{
  "n_layer": 11,
  "d_model": 320,
  "n_experts": 12,
  "experts_per_token": 2,
  "d_expert": 416,
  "d_shared_expert": 384,
  "activation": "squared_relu",
  "moe_layers": [0, 1, 2, 3, 4, 5, 6, 7, 8, 9, 10],
  "router_score": "sigmoid",
  "normalize_top_k": true,
  "routed_scale": 1.0,
  "balance_loss": 0.000532,
  "balance_bias": true,
  "router_cosine_scale": 20.0,
  "init_std_router": 0.036,
  "lr_router": 0.000354,
  "vocab_size": 32000,
  "norm": "layernorm",
  "norm_eps": 1e-06,
  "tie_embeddings": false,
  "optimizer": "soap_variant",
  "lr": 0.00378,
  "beta1": 0.95,
  "beta2": 0.99,
  "batch_tokens": 65536,
  "seq_len": 1024,
  "train_tokens": 239000000,
  "steps": 3647,
  "dataset": "wikipedia_en"
}
Below are experts of layer 3 (counted from 0) of a mixture-of-experts language model. Rows are named router (the router's row for the expert), up (a neuron's input weights, with its number) and show model dimensions 256-319. Each number is 128 + 24 x the weight over its row's rms, rounded and kept within 0 to 255. Numbers have three digits each.
After each expert's rows: "mostly gets" lists some tokens that are sent to it at least half of the time; "gets" lists some tokens that make up at least twice as much of what it gets as of all text. This comes from a sample of Wikipedia text that the model never trained on. Tokens count by the router's weight.

# expert 2
router:131112095125122115137087114183141122131133141141157112134124149119151123136121157144104174143166118149097099123077085103130134162115175166131103133130133158097157125100142138142124121130074111
up0:109143119091162139143092150104120126170117138118146157160108090156130146122126121138145119141127120097138179125108136075118099102120162139171084090110138113137131128109140101122072114142128104
up1:177067111117125123151167139104098102164131111128135159139113111099132116142138178120101098155158189133077074124133158146154109100118111141148101113092111129152144128121109112167091097132129096
up2:147096141127069107079119147150084145147153164087136113136125128133145125076096122140147122146168170146130146109110162105135119131154080074090151141111140109134143106133135148158126107101118151
up3:127120131185136105145116128134152174124124102119141142129122103074143147113129103108139169146114164120125149085097121113158094130115125153155148147124113105150144148144141157150074133151095107
up4:117131130153146090171089107174097082149087122136113130127116118140163146139117093146114131138117130171137171132129159158088105142123109143122102136107133150167141116135142113162146128076142173
up5:098112120161146148132163154124183138138103104121148127134149149153139140097156139137111141108074129129123120147164145125161139109116123165146141144125116135128133099156083135148118109114153128
up6:090162193121165146114094123140128089120122077171153143143139163116123132123130138116128092112171147153122192080109091117113130149135149157111100161144127138135146122079125122124118174114159126
up7:133094037155135114103140143133128096170174127111148104131165155124124167152142157134139124151113097101085094157162101127144114163105160120108140126089133140092129177096186135108106120051120143
up8:061154094122127134135147130086087130109124135169124125097117097122121197115116123130153079112128127126117136159142147134141088117111118106164096143131082117094128141115172117171076103104119113
up9:128136099109170126103131099087175113165158167127126142163147131092109111170147133137145158123137166149086108173150083127128165126123152104145149145171130175111128128127142123121081140090121114
up10:148139128167105156129125149115093126140161116083162101087138157162113135112131137128115118132137134113129082123157172136127144169111132093122121113085123161117133112118148148158141116066157147
up11:143151116139138118147139126112147094174124172137155123155109121137149107086121157124105087131058148148121131147119138127126108112128175142129155158121135106163133097136114100131136159129155141
up12:108214164114140126136130167142159149123169133131116176165104100139161110172122138142137132116185204117115137132150118187118130149084129113119146131165122139140084103132126164099095122137129150
up13:092130178129122157136112159129097115134130144137192090085146135131077128151145119148101187161133181136137109091129109094152105108106117127108120102133087085126189141101120125136104137141103161
up14:088093098131114134113111142132132098148135161123155102158113088149143148136147162108126118147147123084147149134117179104076145163170158163116132126088140153146103109124145100142019136073110111
up15:118148120154130137134075167120129118113149114127117164135125142178114178109144105139120096145170144132070101130100130138133195145109113113081159103110109163173137140118137122129128169092110135
up16:147136155144103083114128124100165148133134123097127162111091147153091155084124116138131113122169116181094112125118088131176135109116120135183139106126100149074188114102150156118139144119142106
up17:157171122124138110144145118073134114114140151175147093172123127097127115076131173113152161156139178152090136129122123132149095125112115131124129103173107123100133110119132138100111138129154109
up18:095140148104148100113149161163110145144090137078132111091094119099160098149106152134128154090142146141099107066111098096116119107114140129111152174103147100110114126128108127120088157086119099
up19:088112141155100128105098122114114087131153124147109172168133145155119161104134112140126130097113136117150113123143086102132125154147142104136111176148115114141143110130106073171102165118103126
up20:115097119133149134125116123112118174129132135136142116143126121096131156132057106145112115097118147105134148123099118158159117108146150136164098127152128105133155120149127131143132115106116143
up21:144096120111104133118151131117125144177127103145144124088109130133157124147118152142143090186167150145138117132118146155169113127078144137141126117167132116130100137130148109149098088130093108
up22:147133158117147145151118155135101128155140122151177111136110111129165140154089131150127118103103171175068103083139120135162134152122136120128129117142158106175143135123152111122106107171105128
mostly gets: ".", ").", " 0", ".\"", "\".", " %"
gets: ".", " |", " 1", " 0", " 2", " 3"

# expert 11
router:143130111120106160120105119102127098108167109097140139126120095149102138152131117108152102092137111160118128160106100168173156135133144111133117154093163102128130124121144157139079130132119124
up0:099110109149167112135112120129147141121128154135128142117171120138161160099170139150107125119160104175117161093129115170087119104186153163114154141097141126122112099106111131140089110137123112
up1:142105134139120192145086128123146141162110109102150106137143099114107123104132118119103116181106125111086089160140118085177156139115150098181104125111119173159094134147096194153140134110178134
up2:142112101137114157153111106150081108119124161105151180121142158148164108135126091113103146114130091100146151138117137086160113104092129118140128098142161121108164108184119106117107138137115101
up3:134083115145154101146073116150132137111115149096125126117167141162135141184154123173141100179165113154082128160090141154161114186163092103141118077137125110118128119093124135127132154136154145
up4:174087110123088136134140155160142138107106139141144119125113133097121110105110163147146094119149124152128105148147172106140177181133114089132090152153071133113117119140136106170080135143121107
up5:079144133106131117126094107166138121127093092139166119147088113084150102171147096118130113165156084104096149141137154076130138125166098103133089116137130120157120145106149115094124090129101134
up6:131128172126130116146124103108115114123123156140104103123138123144136070118169150139085107153142138140132094115131156152133127111134121155134086129115120132142169131115173145140105118128121134
up7:135149133111116148127090126137104120179142135148119147104098145156113128114156112168125100120073119128097185078139097123155085117115140156126132162118123196110108121130093120112110126137131105
up8:144105150105132139142105156088121142166127138157154115088141128124140129114076097122131142141175168195104133151180118150131173160101098118157138088161129116141135130096135129106158118138138108
up9:173108130153166141116099141110103134117106037124146150122076131121157134091137110161145077142151132126164117151141085124155125116156134090145130122145107102100118119149153186127150144124109152
up10:155153103166112118135159116134097062131161164136086108141200157136157145146144150133166090154126070088089169118136130156106147153110116118141112139107134117168105106141156146087127121160134161
up11:122112167142131136129141103126135126172108107116090139091116132164186141143134155162155120129130097129083128135167111148107115105111128119115131123163115116130138134153131143162115060116162141
up12:110148133079097158128129166105171112110098139173126129139144130123137113150105145122140122100122155148089143130130142162142106085150205107161117128064110121120109094128150125115181122156085140
up13:169167134111134116116096119132161156106116087137111108112108127109168170153105128131106105098172121134142122150159147145125154174119141135110144127150080147090127107124112142142159096126161127
up14:133103107071167121153138088151111108111118163142156110160140108109136125136144141104153136093131130169114119127129117142150205092092077143093100132115164099140136136092154121144168161155114147
up15:100182126109102125115105127116128100119092139104093116145102113123153124127115131129117141113105134119131125134134157090170111146124146147142120071101141111124121127151125123153101120163142128
up16:135127140175117114148074099122134150118142081106166126071144138086113112087159131109134145143149113132161168117082127139152142156083150131170143114134107165111112109144147149108205094127116152
up17:145149108133117127104163156145108058155169128066100122154070128126112120165128121139111129130050106137131130161099140138113160101165106161125149151126105123123147121148094129134127139126127094
up18:147097159126158155167146162096102078156138169119105103126092097120149121090120123127079145119136125154141142158151146126146156131096181174137160121094089118131098136082132112171110105137112109
up19:097119128153117153116140152138145130177135119156133179156142081114107137100119101124106103130089130180125125078108154106138137122132106093103155117100147143117123121086101129133119164199105113
up20:152191071092150164130112137109093128140114141146113114108163120135130124140117114151101148090155167092098112116154103140124090131105141155135111106137191054150135177146120115151113154142112102
up21:124106139123093133154115117094137070127103098130163157088155103159162164133126073052112112112100132128123122165103125148169149159148165113125093139105165150159101170123172101164105114113113143
up22:158122124145166146142107128141094125117142115120155159114162157154128136153107143130126087127117153102150155145171148125153105097189154137146144154150170089106057126138080116158125110093106151
mostly gets: " M", " N", " B", " D", " C", " K"
gets: " ", "\"", " A", " B", " M", " U"

# expert 0
router:135150139177118149139133139098133115111113176102144133113127116155136145087139115123136124093137163178150100125103154154184065158156137139114137172124099117126144139094170151159069137170137102
up0:134112144108163100139115145165123137142107116138087100142072116146106141145149075121141124134115142155146119150106087142128155122165170155143148115153141102131170130163128165159119115120132132
up1:132124148114150119110110113150149157143137114117102091086157117081118150157105113147120119115077125129144107136155098118172109113115143139148156142115094134083127140143137131126162098117082125
up2:146102184124149097135123132143160174128136064149105135123109139076101114161167153098083153167168152111119143113172094148085176135137162108106097079140126088124135148138151141149093138138150098
up3:141137159121119160113126147111164085168123127128126112118137096124136139141129151143094139163093121150089145144132151130142138131112127126124135119099149184067173080150121078105090171082110150
up4:100139151129124106089102171118094110163105142128137126106100111159117178100138155117151113122125078136089115121129113131136138181102127101128111134117136164124112105160102092146140084174125104
up5:151136125097056115135131146102113113115126166167136124084130131125151111109098130134139108075108151100136117120101180131140124145130162167144120141107146158166119150120102108126115123133165113
up6:152106116154152075147135148166127133121116122155110141115102100141103112132142140116156088150144100120131132075126108132140122126134125150102120141141134099167117130135163130142101116142162120
up7:143134104150153128153168121186136130108109136097113174144125118148129107190135124155097152127148174131134141114080116151148102172133107135113165097080148132156163068129130180124155116130152140
up8:092164122128156120131109106107112184115130146092132136103137136086086134125165107127122127163109162139165155097105187124147111140128144155114136098118121077138048112156105139110102130171132149
up9:117159124104092092071147149114134189121121124158109116157054113147137214139140138110133111140122146138110155081155148122136117121087117121120118146145157130113149127124141137118126089146185146
up10:111148154119125137084117120119114130081143145108162152144143108157144141132148165130147146128120109128097156154142088117182123111116138116131104187068147160128127146099106139126121091163155151
up11:160122143116170085112133130137174149153123162114106148143077141130145155151132136135124132127108135138116105111155119151098137136119156146153141153158114136127126136151178095161149115120142121
up12:135138106108133147110136129099122090119158145142146145098161143119100135132127143130155105133158134187104145127118117146149153138126147116142073175155102138131120144081130147150088176112154174
up13:148154111094123133126131111153114141087144142115111101140141116111105152122148156138136126162078153148113110128129116108212122090061127085128121135093184142144127126157105097140188094170163087
up14:157149092161128140168111151125145092159112085150075097092160141103115160112163136124125158123151134146075108151138107115119127117125118135149084108095139127167136107128136136124135088143083120
up15:112147119088095091144103138179125155127121144130129133110107146106121126113116167137109090080101102099126103124137055102133163142154167137138085125104086100079169153112105120119118126157136084
up16:114179113164118108172189152157150146090129149142119144116143165125095150141113099123141128086120174152106125131162129151122132115128156096091112118135121162103104141115141125136102094128082121
up17:153154094138110096134147132131116092113169125127130157174180109153108165164144148118130133140104165077193148092128110089134127143148124147132113129104122150099138112119143104123102126095115100
up18:179183118115109133109170124144106115150095150130136128167060105144172126141125142111138153103117128130091122103124124151171101127132107151130133125160148130121118100092121147113170142106139126
up19:105153163147154145115139120088093167121110143173144161117131139134191139083116105121176111174115126150136127128141138154117127116116115120092116141141150108111100146140109083121093150130094110
up20:110136090144164160109164123123132141184114144124159138150141118121113187116147130131134127148151132119121104098140156132141082148107124127126133179064178129129137060128125138141123151140129105
up21:115149141127107139114160128119156129161164073163121128079131182150141127101072165148138138142097136175174105139132157148128115161170103133149077068107158170163172119105162148126165145134133124
up22:042160153165121121138118117102103154140124134132123114119128135143122169126138161123107212099117132150173084131137112123114129134112143127146152146132168149164133127146160133151088136159135111
mostly gets: " |", " (", ";", "(", ");", " /"
gets: " |", " (", "|", ")", ";", "-"

# expert 1
router:119158135137145109140135113088126136129133174139097129077129133138145142111111117133139122099166168123123153138090148161142135146125156117146086162140123113126101127163118120155118140084113114
up0:112152167118158144129112121138079123097126146130114131140145087139143131149118111088129157134104176114144132192115120132145116114129113120123114116137039093110124139137167049202141108143094133
up1:133184105110125136085122127098138114106119102109111151107118128122124172129166135125110091135094161159143060124127157140103104162133138140137150116100126168124140179117113115127136139131108113
up2:154158106116123146131130142134109104140172091122165059092138147099127118125131135124088105123140078210122107104151128118124145166177111153158133115131159135135123134119156121072137118144164124
up3:144118115109116119148101099157106126140104099146106134140148101068137158146154135109161106158130129108099080156156142142145129146126166128107118136136131128091130151165172056083126145091162175
up4:132149149091140150113126091115120122206085123112108130097120105110137107190126172137101129158116139151160140146171157114116127131083112125112127114119148127156140128138173122068145117128140144
up5:084105125122126097106116138120126145119153153115102124097142139084150131115190147138142116141123158158125140090162076111129098156178145100094111128100084133071132107086070125130105148109122206
up6:139129145144115116109126120148115136126102160080123155120115140116118140131127157147135210127094170090095095127158122137113123122140139154151142095127119132117082160149138143129126098121102082
up7:147126168104142100066110099085181072117152142128132115138159144086132097115108154136115114122117161101134113146087127093108098148103101121160114103101125144101167130104129090138093170156112109
up8:132138150108102127133121092122133094092108120114135116122129120139166157122148086145156135113140106191124138088164081165154133147106144150130119184127159129133123131086107160102105124121089150
up9:068179106133143119154119130143136138178095117140118130161135153131163145099112123108120080078154168148115112131165138142159105157136129070132114126144180117128135112140107117114109092098128118
up10:140098145101130084129122102095171139132118140089140126153149117141123105107086130128119190149111130145114113133121126092158182134134134123131103128108127082132155081118097097123103140132105153
up11:111179109196133129108163159130138130134119156118113132123120122158139139124141162106133147143139105122139173128106088139128135129129142117135156142186105128108123158164118147148109088121141085
up12:132112162149194086085130167105140097144097123081084150102172152129136156148139132149082138122117127152122096146092146128119146107093116106115109163106156130128139175096162132117130114144163133
up13:157123091120127171084110154149161112129140112121103110150132141104094144102104119116118104127119120126158108155120153123136132133119132171121094127140109162109119106139124142105169112142153123
up14:143151161127127144114069101142124135121145137127128126047162129166131178126128151121085158122127123101119139147135111122149106115091116148103126117116112137115116143135092146114109135123131113
up15:059158163122122138116128155125111150122102106126133182118151152133123123115119133095125143155131134101128114136101137164136148110097170149129118136093119109158093118114137158133136200119147151
up16:110120154181153118110122079117164155137082129130099092106124143140107158153114155123131140124118166127161141118142123125157101125148106131143145130089156139092112087121170095127139127088126134
up17:122107121140142152105084088143099151110142160137113126103136089150113124140164122142131134119105117129125122169117116095127140123162100118067108112149148124130099103133128181066116117113105076
up18:138128139109104097133120105127097089088127149113160101128144142135140170151158139123111083143128136151124110122128155126129147122158158140138133197110144130117121116149109139167109089140104141
up19:139102144147141107120125132097151110134126163130132137150134118133153139135106136108175101136108129142135118137076158122120189116164135141130136155184099100105119138097145103116131147086107110
up20:130148121129197125133152120128105151098143124149112140079110148105118119132120168126115160097143124141113167127148092148162125165120118145142125097116106167102132174112169100086115149144124101
up21:108114118092118144143132153093129132090089102103119104116159126185083116180138118159165161087132152177087102117116114120175141099073078121152146161123132086126164122141148142110134101113108128
up22:161141136101125144127144126084091145132131135100094141140122095149180146096145088114101116158081131126118151141106138117129105141121127128119139114115141148157122154171152100162124128152177102
mostly gets: " \"", " he", " which", " had", " it", " been"
gets: " as", " was", "'", " \"", " for", " with"

# expert 6
router:135121117102139121119153123153151137095133149141116150127106129112136154093119144127131135119142156116117131146091176160182083093101151149163109140107096131137162122142127119100111125181102152
up0:121163102126142123132157144152134145116137121089159102133172119146104101101130149110097118114150128138077090133158109101147108086177144129150132150096126153111127115132136124163092115118115162
up1:117142130153102153111072172115149135118119145130103082149132087159127133126132121104082167111112110123119117110122108150154129108113123142118089139097153145135139132133113108133123111133126136
up2:098090079134144135151138085152142090142111131079134129120127147124103078065185133114107147101175121090147126146129105130127065152105115133135131184157118153141127147136148151158086120142171110
up3:176112135098123133141149127127155161125134111071131096092158112103138117078167076109138128159115117135123135142138101093147092188145100140168134096136163135137143138129120115149136109112116109
up4:153132150131145131092118114116134116091114109135096175163107074113141149173173127143118139124123125180103154144128172142087144138097098113131150133119138172106129149163121165122105115147113141
up5:145118113119145117137136124146127112140139153124137121178155128107116152173134126152126135094142123158125141130144131126158146144140176159164143162115120124170158113104129126091090121138129132
up6:142108108103167145148102159122121152120117134124132124132140138143128108086160119121157106144150120143090158192111152121112122138153170106179087111137148140098148145144161080118078115149120089
up7:116127130132145087122087133142141126148134121139129163131129073126144138132116132140136107108122160140116104129098128108149167093126135120143108145121124116136115130160122106145099152144165134
up8:142170128120125123140132141146128133120141142161079117142129097112107096106104172115158115119141136160107110132112139127128152099143109099113097119122147102095173153108166114080099125149145136
up9:152126116132128129100102094129109157140202129174100134104131137131124156108133156145124135130172110103121106132082149139134139129144137103113152162161120135093124117164124112102114137121116154
up10:087152112162163127122101136130125139128077092084126124071109138170143146155125155147133094139116111102144146121100118108176125149119154132161137145121063124113157137189130157160120140131117152
up11:122092091104120101140146124131077111128112105103128119105103111128153092118098164141141132105106104177133134125097125102167156107141150131118170152116140134139134091113115159150093134124130114
up12:126119121118132168162126113141209145097111130128169150115134126077154090135138174126102083136128124121119126129133115130111136106130134132136137090135104139084134152104109117090166127143088113
up13:102116134157147145071126134159129146145120138124109143137144108106110168151141158153156134134161127112165114128114188090133133168166120110098134103147080136122096123131123117128154113149145162
up14:116087121127122149158111156142161105127136085111111088122117115097137116135128123136146158123136114095128122118086161110138119117098106121134152153148137157091119112103134093119142159162156136
up15:089100143099098121136078152121146127175107112129152100115165135115102090131121160145131116113154109099129135171098188148110158111126110096140189118110141106122105150108105072093136124149151124
up16:134148106148139112134125110109130102151118122123120152145173082143094124135151127119103165142128158127156146114120105137133116124124134119139150172164141150155129084107136137148138114146147135
up17:101122092115123127127155109123127131137073131092133150135168101141148140120161158147145123116111075133147101143135122125134134171111137152121111198106123146137126135146139163154153140098125149
up18:103137152131141097130161132147147172105122111123140119113152124142111132124146133147074141119139127163101154154106102134136145111069134101176116121130129122116139139170106088079114126146108140
up19:099107113097147132107124078126139194123131131200123102111150108116119179120141139141112097121145127102083110148115147133139124088160127120155127128148160133092136147145096118118105099138099154
up20:144148083169138142136111143136139107113101177100128113142171130139158150115136142125104109111152114135159109144138168130115083165096122135114083144159086132115123193120153129109136120115126139
up21:099115131130150100108123096091138122121123121166102133134115128123142117104106182118156096115122149115113153133141137172178110136170137128128151124126136162128160161137130122128102120126116096
up22:105141165139134141117085155162136147137122093143155127167153120148138143159102147131157145136135137118130122133114108141113155123142073138100087127143131155134071135137107128159144139103126153
mostly gets: " the", " The", "The", " first", " his", " New"
gets: " the", " of", " The", "The", "|", " his"

# expert 8
router:142151150158142110104128097156163140140185172116151088139156127132093116129103108102086126112167140146143150140045094104133152140133156120162089172110123120138104148159140089125137114107147122
up0:123207152138098125135148115124110143102122122111108119158123162128088142131124129119128092140111125100149157084173134133148164117118114125166121100192138146089131135143082128065128137114183121
up1:111109134145097156158109093132159177120114140119083142099114095131109097134089136147126127128123140121124105126114135101156133147139124094136059159114120121125130147133154145104141124125144118
up2:126087135142135122160181141129154101117137110103107182144163133112090115162140135129166081107099138144113112151139148123163120115093113156131131142149154103157152153157175098123124127127159123
up3:120127065084101113117106120146139108148159164097075149161119140139138149120153135109081146136077099123140087083155124118097170104157122101171154098138128125124129139104115146122124181126122136
up4:114165140139144181102146121123126124146138149136152113133135142111118138090128132110077102135127116110114100153165144135148097151125151181170124144122131133104126110098162131168139146138151150
up5:115145146135156138121106123118079141124185138161126112125140109130118208155096139121123121138125172156083139135086141135141148155140149128119159134162116114135125145092107141110098120080103146
up6:137149145126117104145150158091124130071132166127119116124158150170104106180130126143101123134101141153095150093154142143149106119147107158180116083138153184117132137140097139107148101097146114
up7:105133115157081121117139093139128129129130108154134151108090068112119134092149128116102123124125100100136140108151137103145036149112112125126138112144144113153181136119126099106135162127161104
up8:178113134141155134138107115080151121175099138107106116186084115148186160125116160095154087144126155155155127206108131161108108107157111110112101142120097108121118143167155157098105176137154114
up9:134108143132106140140145133145143086134153161093116169141100170155136060108125138123132131144135109122113102159086132083145138100118134161112138134133128124071087152153119130164113121120097100
up10:124165139138113108086119141137102148134093122102119130166109103120146107125088097157134120097139160142099164146125124094108105187130170167144123136119129100078148136126139159156110166110104121
up11:106138126097162096112137136130094158091140128178153125121107129135092131139162119152155113129119147145159119110130186154136139109139180120146100066152142169161138123143131143117113142133117121
up12:159138084113144131100135120145123123114167123119123131163139095117126135144121141136159179129081135114147146094124132117111114128160126077175109122130143131135093132110126105131143138116146127
up13:149117143131132107119105128117148130127123141146163136114150114167111091152150166123164157153149138124122135126094114145161185132128078137148128099108129120095122090115131151171152138110145114
up14:163136165142133175117117133105092108118091116114174106102150139172152140085149149125131140137162153139139131080117125142142106142106087196139125128121109120143137127154163141157129126167141104
up15:154120106180125146124128113110150122129149153102150152092122141149084095145131091107117132106118140179110150158091083119065115116166130124139147117100106135128110115123145142123154121104133149
up16:056112114170139170138097123159112149148136119147171121083123123134157157164091134134118128101123129128181117145124137112096079123149144099113126101123130143127089132078087115104138161111096146
up17:130124120067100119116123109158142144165108159101129131143112127142169207097108118127127100114156177147144119157169112134147121151167163119136141124129120157115099212103146127125076091082148102
up18:114130107121092076146077127166085140119082151145151084130099128120151141134133154108128108144140141081146112090081150141124151133146098131126141140153121135095100124150094136158134130105143119
up19:150145123153130117107176118123141105112159111089144093128104052168074161143149151154084119135167111162158139087085113078155083114133114130181126121135139170142129122113144137143070135130108132
up20:104105107090096160118164125165095138138132150113114163120177154144135135161157135121107151123108127123102109119147098178136087140122153148145096141119118130143145101138145101138157153143124142
up21:176124111133101155149094131130123155165114104115138071138154165134144110091076142130124172166130116107138125164132150159125128143154143108120107114127094133122119091154115136097151158134128119
up22:144158128141120111124147152147127117091139201095114110131110140147130119109123158130149135089152176191097161103114132122131131139122119182116068121169135145139133178133107098129131069124140111
mostly gets: " to", " and", " or", " not", " also", " but"
gets: " and", " to", " a", " of", " from", " or"

# expert 5
router:134163135105123105101125082098119145096120166163159094102116136129158149098139132098126102120165122123111152107083140132098141123108145115130123101134098118165151124125177103117113143153148111
up0:138136117154067143128090120123104172117148132156170142136131081114131153116152136096178107162167159125123100147136144134110095135134116138175113109114157109083141130150127136196097112136117090
up1:122113132107149173131133111106117158150102126121138063115117121114126117132162115133102139136158149134104108135144127147171145105122135081113108142153149155145134124146071118125090110102102133
up2:086111119157161067105130138145084086132140098146146147162144154133145106101125150124155151111142139088137110136150160124099136116128141145171132114124160144131163136142154113110124100162122135
up3:096177149119175142125121111161131140126127128141117136133184084148066110118100116105154145131095115086110129116138073145159143132142150143166145132110151132090175109208139142154155092142115129
up4:129135092144136159161104161107083123133117099161130094138113144179130168096092145098126087121158120104133133136076123068163119107082109136125168134073116110157140138129114124152125163149135086
up5:159119126111120147112088103143113114185142107127097128158151086141133112106138138111144095113134129136098120107140180087164104124169106118137140100127133127087136138129136101110170102140123135
up6:082095123162162169165119119136151101148109164143157125132113123093134058157087110114160107121133094126130122160111176123140086116081157163129099130147128143122159137101130133128146153126082160
up7:111076150142172086119142143173117155112129133114127074144105088140123134121115105130134099122141149119139070159109126107170143131133107153128121131150149146128150146134126087091155110140145157
up8:114132148127131091106144176100128124172135161105131113082136108146179116112133129146091123108145122109118093129153164158089173136109137115111133176148147101130129110137126120144152117118151118
up9:141129139136135092173141119153118114139137185150131146108105110141125138174158151086156143112131135145133127049126146165135125134155114114112127108104096125113141137064067120112114136148135138
up10:129099105195079153105122111156136141175108136128125112156094083080120121160111119109108096141099129141145120092140102102135123165142165105116140129127106071091115158115069171170121134139141129
up11:141087125112125101100148102146152194113124115144155136112163068146102166142143129145104161118126151122110163143144117127148132149138163091126135146095116098112141085146130093139143141147090115
up12:151151159124116153132096129140131142188181099145079139129119147082151146091140108153143118144120130099125066128108108145122092148114151149117129116107103141183138120121094112098123118131142121
up13:119120108161169112108125123136094161114160134155108168125136145131079150159098218153121133074156122130104111154119143142180125179090105145104172152145130110138153146089130102136105136129136174
up14:097099124129120111143161153178112098164117090145108129138102079177153124139168125141142098152121147125140188156136153119074125141173127155146120082159112128113156116106152158155118151105134154
up15:137112127137126115136144082088116123114159125149113117148155165138099125112134146139102106096116079138120153089124113120144138184089114144084157168051102120153116110134109147172101134128114099
up16:098128112131131120127150160137099116149158147157150156143161130108092104126130103139103126137109152191132122170144139118147123112119132092117108103145116110117105085143112136141126091127142128
up17:120113171110076121123162141148130124110096154122141094103181121140152163113112130123117123113177092124119124118115131107142148148162136119171157147140159158137106093112168116129145152160104090
up18:106176155129116122103102109110115181119143133133121070113124118120160148123137126102122101122134126126112135134113148114135134106102169091145158133111116143092123107119097135114088127118142148
up19:125069169103137095155161115149110101106147135129165125120152160125154133163148114102102096104099094126137113126124091155183167144129171122147128086125148122112123129179155117168152125132143109
up20:158155147111143133179138129152111150140126133080108149129137116135097114138097113114121109104102089135108129108140116148142091133159135113178126190113093123139099134108091068138144159109091133
up21:125089104136163141134138125146116142194098112129159158115120121057115131136143108126139101112111132116087135114140115155136137099141163159119137132118122133115118155108134099108128159107131061
up22:138095103140136112132100154132112117123096168129111081098143124121157142126146132115117160127126163169122108081137147101108129130078120143166113137115145183131092132103137098114141149149122137
mostly gets: "),", " 2019", " 2010", ",", " 2014", " century"
gets: ",", "-", ":", ")", "),", " -"

# expert 9
router:114103142180138151133149121149167116112130097094121083155167154101128149127097136131127111141128165152099114170124131119121104101160149071123128108095075126103125147165143136152120154114143121
up0:108121151149142148134092156141136094160145124108162112132184100099112091068155103097166129152090144146083119123096153156135161125144141115127138142132127094118123173141167140145123120143115104
up1:121175173115163125087147100100121135146132123130115079151103122133147135135179148108107122040148132122152152129137160095077132169107102165135109127161123118143086166090094133121144093124177137
up2:138153114151115108089138133074133135137164142154140146116134138127165117121103099115211127112128091104171139101118155141097144125114105106129125134103124144099148150110083082168127131115112118
up3:174134122130141130143121086156143133150162117127106128105112121127164135095091078154087142110131171102101107113121164107116153127141132135113146140084114157135160131165097154115125106116113119
up4:149153158104114168150165142114138130155168099133142107123149090147087168109128099108122132156100149127106098116135121137116138161105092149164088097130147169137136121142129108139131117132105117
up5:113127100125082131171132126109136149125122132159139124101149104131115146141136141142116118090142122161115139124148163132092072132125110146180141140147161105144109192093148107166130098205142154
up6:177134123111135125098117142158154091109112100117112118142122162091146108111109143123094123111157134171113108127139070133168076148155128103185128093168129105173133142154116118154132131158115119
up7:107114158157096079150123166172114128159117113124128092120129128111090194109099185123131093166089140107121124121141130190139116126086133145104120127123132175089135136115114111109149149120140142
up8:083116113154152112102162085145131175108164156126118109170094129174170102179137150162172090127135118097117123095135160172124135136114124109109130142121109124080089087112144136136092134116156114
up9:132129121166090151085138108118103118111133119119133142077095146147132120102116122133121103163170126141154078114145136071116140113148135119123128142089125135138160114119114071125092166096155130
up10:142117155120145141121127090096141109141133165159110151139133137130161186107127138126108187123159095146121163162117116119114107137135145114175137165082095174116151153159133138140148128121125156
up11:102150124156128122093100128130114150150099139143101123173176091160109135148113119146160078115138144139160165117103163077154102122103137135063127088128120124121147143127139150103123137110168120
up12:136141145112072146159105102119143128144098133109093082129127121126118142147109109110138125135141150164142144108125126129124163118148101146137129120108095114164142128148130132086137148128137125
up13:084164110143135134109112104086130171138117180175128117112127145136143126120127101144135113119142089090124144097134162087168114105158100108146090129108104103160086096128141149111128174147139159
up14:125117155145096116138110066171159089104120142096112101097140159120131137113140200136093151149110161082121116153147133110128177120139143150157199126145170167116161154120144100154113093125103116
up15:093142127151094125099091103131100107169098140090088140132129062162135134099156140124099110130116123131120082142129142152073123127176151201109151116120125127147085126147072149140114132146119102
up16:119133132159089151132136141088131145146114109133132117152133120121130160103096117123112167105145116138108074080163083099115192140169128094134125128133162157127128143127124162121140141200149147
up17:111142186106164158144116116126105167137164127114092086129150091097123114129100101120132143144146112169079089149131123100120136125093110147139151128109098135134124131159180109140137137119134140
up18:120095124131134127131149132136134116148150160092127151109151110111118137134169120142153166137151122084143139113108117122136121127148128125122099125154144166116147152139112088115096091139164159
up19:135060094102118081159084121064108078132111145106109076151127156139138107122134144125122129112118130134141139128144139141120098144104145165187105183124157202171126086159115092131137122137085087
up20:155146097112107141101172123085091113160164100139149114114159129150133119100091164110125116123122097144082146135128117182129137101108143125152136158121149148108145154088129140110130096145099148
up21:147127149190144139085094137140101154083146124095094122103129131155153186118143147125100168143161119120119086152144125104167141088098133138131086151135143129116110108134125153169080135105132140
up22:119124131161150163136116137146104133112136165125133078090135172129098176097130120136089119126112096153131100152102117151128154139093154142097114119149103138139119117152101091158142092119143120
mostly gets: "\n", "==", "===", " in", " ==", " during"
gets: "\n", " in", "==", "===", " at", " on"